Weights of a small mixture-of-experts language model, trained from scratch on English Wikipedia.
Size: 8 layers, width 384, vocabulary 50257, 160M parameters.
Experts: 128 SwiGLU neurons an expert, 2 picks a token, a sigmoid router.
Below are experts of layer 5 (counted from 0) of a mixture-of-experts language model. Rows are named router (the router's row for the expert), gate (a neuron's input weights, with its number), up (a neuron's input weights, with its number) and show model dimensions 128-191. Each number is 500 + 25 x the weight over its row's rms, rounded and kept within 0 to 999. Numbers have three digits each.
After each expert's rows: "gets" lists some tokens that make up at least twice as much of what it gets as of all text. This comes from a sample of Wikipedia text that the model never trained on. Tokens count by the router's weight.

# expert 5
router:569456528529524507500513501542484482493500490502521527551493502530515536527492461463489446485519493522485485489545491461501520507504468526454521494490541523505444497466509489506477479519492525
gate0:473505495476491525514490481511496481502465465517504519497520515476497482466506477494477474548501476522480469520428485528479522494490511535484460485481510515514493530483457461540480503535556526
up0:475508479476484500514524537485530504488504516485532528536526494534490512510508478513521532482489511503505512455503486473474459529514489468472494474514486516499546465512456479498481485499477467
gate1:527530535537525485482495512469476499516501504490538498529482510497484503524517498516509529434488520478482473521456512452523546507542502519480464506549485512483490535522508545483503505504505512
up1:526513521519525467488490524470489516507494527465532501527478470530482484533488514502510521436501497490487461541495529444512523514537517535476470517535491485502485548503487553494520517488482534
gate2:520499489486498496528504528488514496497474478509492527479509457503527540541521519468449518497535510503493487477534489499496491499504506487478534534511502510493524563497498490515509466514495483
up2:497469529528540525480542495473479495510516496500465516507496479536498441448496505520533477507510525448500506507479508480449490534496510513483506481536514537470499443538475478490525499508492489
gets: ".", "\n", "s.", ").", "\".", "a."

# expert 34
router:493441479480468517491547481561445471472472490524466539504517513502507498489486498485475488486461525526494489494571489454466514492495475534487477495451507530504494495517461473511473502534432533
gate0:557490515488509529529484504532484499521506501448508490515491533479498495491542499516526477483521505529530497497526521465504527502479535542518474507527506495534463481531482515469514475502460522
up0:509514479486523509541536508461485532507503460479452490509471509517550490461503514520525532461499488509518491495511502489533534480523478501556490507488463503539507477532515476460506473503515486
gate1:540569446469489477495526507516481511519526503558474498503502471513518478494492525458494498465545556495510464455465505455465507525484489559505488520505537517532517508465514516511518517555532514
up1:534479506499512543484471492490515509466493504481476507475503483485469478492507505522485507526459537479503490495529474507467478455523510544550530504510489515513530516511470519458474518518506543
gate2:487506463466496502505500519515502488486531515483533472535491524537503503479528535500510493497501515483524535506517487501479516506503471504490478477501498460494491467457531520506507515520538498
up2:486506505503571537466518479494467510510500489508501491541480524488460501526511474484451466474503486513488556507522495463518498509503474474535473476481473552507500463457525546488520490504522501
gets: "\n", "-", " information", " (0)", "Personal", ";"

# expert 2
router:523493468529506516482530492538541522515517452497501500498537530529486515574476487497530473504485482558478522501540438406485512525507463527497486476544525525503462488530474490503527496481490527
gate0:538443486527555498510510498534489500499480494539483471486499487520537526582477514460524498490499488469504505508534515497483511514494490471513480455488539497498487492497468503516502457513546517
up0:529456491468498524455554507551526487517493475479479516521454440507484516541498509532512495512468494510533469536469479497475493494496503504512494487528503479485484491473481515513477497496507492
gate1:473459473489501485484494551519499531465510488531474467493496514547496478508514486540486488471513538496516511506537527498469471514555516537481497528509537469516516460498493518471498542555501476
up1:512537525506486470508505515541479526526489530502512494514487534497507462491489502526487474474511490473542435488548485481529517518489525468482478542503502508510454474518519540562509477503472528
gate2:509497506482494491501468514528477469464485467500479509499467534494521486504474511526461490497508477505499508489501545477529507522459508508507528511451550501554530438526454512517484523518503528
up2:509516491521531523463537440501511510471465523438482459534482496532495562496478493535512515530489484515482468503500513522507474484499540511461489523498483503497456469489487514489493480489479508
gets: " the", " is", " |", " was", " are", " were"

# expert 16
router:535457480473478518501540525507479495493505487510538515507532520504478516517482478458511448480505487506487491498566501426469478527519479559463462495477537537474476464503466466491506472534512543
gate0:525508493469483507504511499480466507448519520507435526440521509485536500514492527516471454497482530522506502520522484487494429504516473492459465530519486508514510480512493491504476529522517522
up0:491472525480485530496490461521486514503527525520491495487508486528566535492549493497533475514525515505487487510468496510526495479531496508490524522523475473495507509504485514507488537520471494
gate1:482519497541498487491501487510482459479478483490531511516524517499498518504493513454490493475538504512490486524511516487491462509470492526500452489477515508531477484468518497522481518503556495
up1:537516524526515536485525506479465470461549515538483469537531528495532518487543538541530519504490500501527536475468527539516533480468514500527489489523522488491489545505493505509512485520431495
gate2:516454539515572502444504518522462530506473488532526464537545487538520515541534524496478475468512518503501512500503533560505489479478499507503548479489505547494499479504525564508493483547454528
up2:500499512502504478511557525480479466517511504466472493461511476443530494501485524491539497494497514519530504531467446513491498537530540490495480493526499468528554500526510503550484496507507519
gets: "\n", " |", " ", ";", " —", "|---|---|---|---|---|---|"

# expert 22
router:533472482466550515482531496512487503484529488522501528531484511502465487529500489486472452534504510517530481497528516485497524552501447503499513494518501520495471474483479500501498555523447492
gate0:504513484511474538492503503528495505505514448491487580536506508506524451546501539539550537548506479527516479528542480507491489530510495576531485458506524569482543503474525519495466507516487515
up0:524514482517480524467480500571465503502486450489486561506535555434523482539465539497522517521525480571475509509522519487534537502534548481562506504508485538439507498515491533522502499551447527
gate1:518509510497502472475529491538512477524501457462470505511483471544514537464463472471527494461542497519486455551534470489492511521528530495471510528536499529508478500488530529486471507526504507
up1:480509530492532483507489555491506516479529488487483522545526525496476479479511514491475470538516494521509484510511494498487521553486494499480502461492501519496492500530505539470510524511498467
gate2:539466510537502467501481538524472499474512479547537496524484525510531492473470494549453554482487523520537523517474518542486523484505476463482534522488488505484493458491467456490517503504552523
up2:489494515493540492502496544538461520480498482508502501505475510514486493468458503531480513533500535546532489511491492541481501512502413489497503521523446494444465459502471481495474528502495479
gets: " |", "-", "|", " -", ":", " –"

# expert 42
router:507463534466517494496526539476507511511522509481536492530480494480471468528514473498455458460523493515515475500540524472570495505475425508477518471513526554484496510445538520539490528502481505
gate0:499441473512565489475505479491529452536522536501496492526488503494501471490522501482499467527445453484526497475510493481489555474557496517506492503484491499479470498538552501477498506512484522
up0:468516504513505545490457489509496470482510489488489520477485496517552464531477515471516508482457470485512484476522485544502503485470474512462518463543526465497499485449516471440525517505470506
gate1:482513508493490521494533498502508490478542487511464485531519458505482484465448502480523479471462507499467520468513504456509480514523534488462511463501556545488524517499508483502504497524508525
up1:514476512542571500483470486522523492446524491474504524495518478499513489489483418505529502508466534551442488509476488523482538487501482526499530525530494501466537523502506540506493504541501486
gate2:526504502506498488490510525512494540493476503525497512492447504558488514501521499508525500519510547506494444510477560449474521508506508508504543493487513502460510545473488492502492507512471537
up2:507509556518530510465497470488505458541552476519488479496501498484464490451534484484497497526467476504479500482482472486526486507534498480455488535501577462547504493522532529501487546497497499
gets: " |", "|", "-", " in", " In", "="

# expert 40
router:485486528517484521470540498513524502499533492528468508505495540489475497514472484443479455474499501544496488498535500438496490531483489543495468510504534507519454460483471486505494554524500549
gate0:477455509477505440506537510455517512491489489490476513515505521488502567518491498522478459515516495486513502497511522513504440535466471549483483473507512518486544461451489472498546522499447472
up0:465441515473481456506519519464492529466525528552489519530469509497488571489506483489474450503506486538504485496517488517523489511507509532482486499502519518476535522505499486536495513528457504
gate1:506478529528495519488477493516489519469524511550504493531487472485495540496530480452520490473476504516497461552493505494496541504499465519500528483469490496523452487461512492494518456519515499
up1:488532498463482474485525534516522483510466480508516518467491519504483465523518540563480545485477492491513507494453504523501483504482536491539507492554531488491527486509493502480484507491489498
gate2:458513496504518517454468505525522478504551470508507518495456529479510512499478484461473499505527519470481487501479486543482501523469527494496492456520491523495499512486534482535448484515467519
up2:466481519494498483524521494492517495452488508475523500517521499509501495530536460479478498463545485493532446509456514511489520477516471520487464472454513495549535504506517503503533467511506472
gets: " to", " in", " from", " after", " of", " during"

# expert 35
router:541458451478525471519534514520471468521489490516512498487515519495456519499493497492468468507472498505512532465551470427491519529510471494481517507505509518503472492483485459519494528482490462
gate0:485501504488467515501473507482465508464470441467538503452450533522526527509468480493472481485461483539521498499500558525526529471534495503534490536491526496495477471464488463488544527485493525
up0:487560527516493485477470501496475500459516510540526484489500529493454534487521470471500486467547502545535526482496480527492507463485487547492550533481449474492499537516529470522525473516533469
gate1:527527442493528499521499505488484469512504448460480510513501519526492534485473446518452527520459517499510499497534466437496509492528509508488555506525506512485561522553498508528461494519539521
up1:481490511523504528533523496506526462516508482505472483473480512541484498498495516548504535464515492509442515508506558507495509494501512510509484482517507511459522518547497534505492481492539475
gate2:518467564485511499508449501505491508459498493463510516515480470494486508543499531510461506506532482461487498495507523496518481543492485512485521508516492500553503535482480519482546507497454543
up2:510513504508522484477483484525505533548507482523490480490514506471488545487505448497496491482506546503496454500537489464559499534519490486495512467478475507464473513499543525515506491502524453
gets: " |", "-", " /", "|", "\n ", ";"

# expert 8
router:436456419466513513471530528525514481484519495522511497526467538537512479521524482488475506459509497502529474497522500470506515500502470529476503506513482523482490478484502499498468537505499484
gate0:448526472475494508470506493482550476485539503529485537437465523481494485496449512511478481486496507506505535520518536501475503471504468529481507483490511504493532516511501509449475512470503498
up0:557491504513511487493469483513473489536503471455506462564495499501514499551557484510521497487510493489503493477471491512497492492524474500478495522483500517475483477466516484529510520512530498
gate1:524509464497537488524458470533464444481501452510479569478499520509499472493526556514475560491532529534508529510519496481472488476517520494510473494488500525499452449476502462513542501523511491
up1:482500469459496502513457482484505481479445455476481509491505527473532479481517516500467507538496520461502511486531488505506484467490515486499475495501478516491491484458496517502512472502539525
gate2:498490456534493518510503450496486536439543493537496535521454499468491508470516520478501473527499473507507473520526486511508525507500465518546471485482465472445491470472507543543492506516472471
up2:466479510520484522480519480470506521481543500534481488535487471451478517501516541483467466501516509474490470525513502509536488531524471540495510466505470497476519479498496513511485481509476461
gets: " the", "The", " The", "=", " new", " other"

# expert 3
router:521509514466492509456539510488453512496502460504509482513528513519535500517471489484496474481509485523505461483537526408501473505462480572495482488489488514500482490476485489522513525549428554
gate0:547492547513539513530526496498506534508511460492530495502504481536522467488517489528544556515504495509506503471511475480513475516487492508480493515494529524512497496529515457499455493482501508
up0:463481505498516513524520495552480482493505484486535457511461463512498488487503510544535515497510504531518562493457508468556522543472536524484455466510522442521508488526519504522428480511494510
gate1:507522494526494518517463527521483491494458452476498467507512521521541484460475521503477465461533469513461473535546500504526526503544489487463472488525477507516464432500516503475535518458487477
up1:520502505519479506492457494517484503519450465484490479528524496488524488446480514531502475469557493500473505512522501532520491517523467514449506490532508510530472474501505487485525500463474510
gate2:528498492512462504456531480500441471456512484522480484496482497469527473515496541514518474488515477511509467472507513535481481510482464505481517495506489498519503508488499510466522496511520528
up2:487500485499544467553473536502516508528497519475520495534481529514489525531530473474492526505500534501476537493513523503513515531532545525484510489520484526548479508523499496511493518507495493
gets: "\n", ".", " ==", "===", "==", " ==="

# expert 41
router:550486464496537520509492502530525482488497482511457519469527559505506487499453479482468469467490485487513513491568494442470494507505485503482501472492568500507439457490511447503513505483475508
gate0:475561485497565572523478499492450506512488463494479496527496551548515531471535505468457468488486485480493534492508467485487464461521486484514524489508530472471472454508519464495486541504520519
up0:521478499502476498512532514474538442473505526541484501481497523540492481496489491534518508496503476492467514488503488498483531533496449517521492495500493458515467516507487501499518514458502507
gate1:476475532490475462446506510527527510543521494436529465527529489489454499494500502491481523471481545475503494509521479516504517494482493521518540462449474489504498458526501470537445481532503492
up1:508534471521509515459498502488521518514467511489510531459520459504539475488507496518523466518496458544499523544507491473447511537542569495512446479508480486501469508521499488491503466467497458
gate2:534575499512518487526472452471521466544471458555483558493508525489515477520487509500502517481470482529503496489521483468518506529518492517488466511535516478517488504497532483470529499527538460
up2:535466528484483452508522531545493478471520482529493496468485481503506481477458482540483537501522533490535503531503467505501467485514456460476496464502485523464510470459462546555493506479516501
gets: " ", " |", "|", " and", " Total", " %"

# expert 0
router:537471493455522500516531500488512513450528517493502507489467479510492512511506495500474445504478482506496495476568499391469499513498491496466488514477578522495508501518458494509503509506477509
gate0:520463474482494449517562528502517533501515527481530495498542474493476492507491512448494491476538495489486503490527529483529492500495524538477490490488518528502524513517479485524466513566476523
up0:525516536551448529465462497497460539525522488523510486475478495497500473517514500514479478505539495519497469512459485535510493486487467460513551498491467476503489514446510494510457536494496509
gate1:502533505461481503495506483472527522458502527457526449513505465514483532485519509503548501503520491509509447484528472495487497534475513510528490499481528523509497502515512495480538501517473484
up1:482485506567496485504528509467503484505494518498508567509562522499487474472504515471536486528528511475506507511491489554501452501501514513497505521510472466490489529446517510486461487497481529
gate2:517491478502505528513550508483463495472503491499460492527465481470520485459500518473470458467494503479513492525506476494514484492497494508489498515493486498500499521518477448507490501499453514
up2:543481471539489495489533458495474502488513517512459505530468491536452468460529520497499495509505488515488490508518512481510474430487492512481445516462492509475491498478466482499469470535477525
gets: " |", "|", " 0", " a", " 1", " 2"

# expert 45
router:519485506446489507460499525549487462513478470500502512498506492491482475513508506497506527486474486527510434520558487462489522519493477534459503500485481496479499506471487444512473515491484509
gate0:527529533492484545508521530482523555467480503492529525512524505486486510511536456482497532490524513530488482458514492527522535491479515527512532497521514526498518493562505525494481495542473508
up0:486499517527520532504474484518516534504499482531521513497509505487467505538478485523512539495510505536513530497507487540487516504461489541506544471455515503471510495537498476543528502502518491
gate1:495526483482500515481437483488536455516515539522515534453515461524433480530456513474487519497503515479470519502512509492485515521482510484457529509469520459481485497496529527499507514505496469
up1:508449547526544509470529480506475469483513506516501538481502494511490532493479516534523516518508504460477521501501487505504528459534496504530465481544500491532478495485482459546470493533483531
gate2:480477512466503502490527487511488471523462496510523491499481508496510508523505486536507485466495492508485470496541485461516453467532507479500510480470496465518520487501485502519444503497530504
up2:499519541515493500523478490469515528464511477483474535509491523467493511479504499496443500522496482524533519493453531545540554505457469542498475509531526526473469487504505504488538495488458508
gets: "-", " =", "=", " in", "),", ","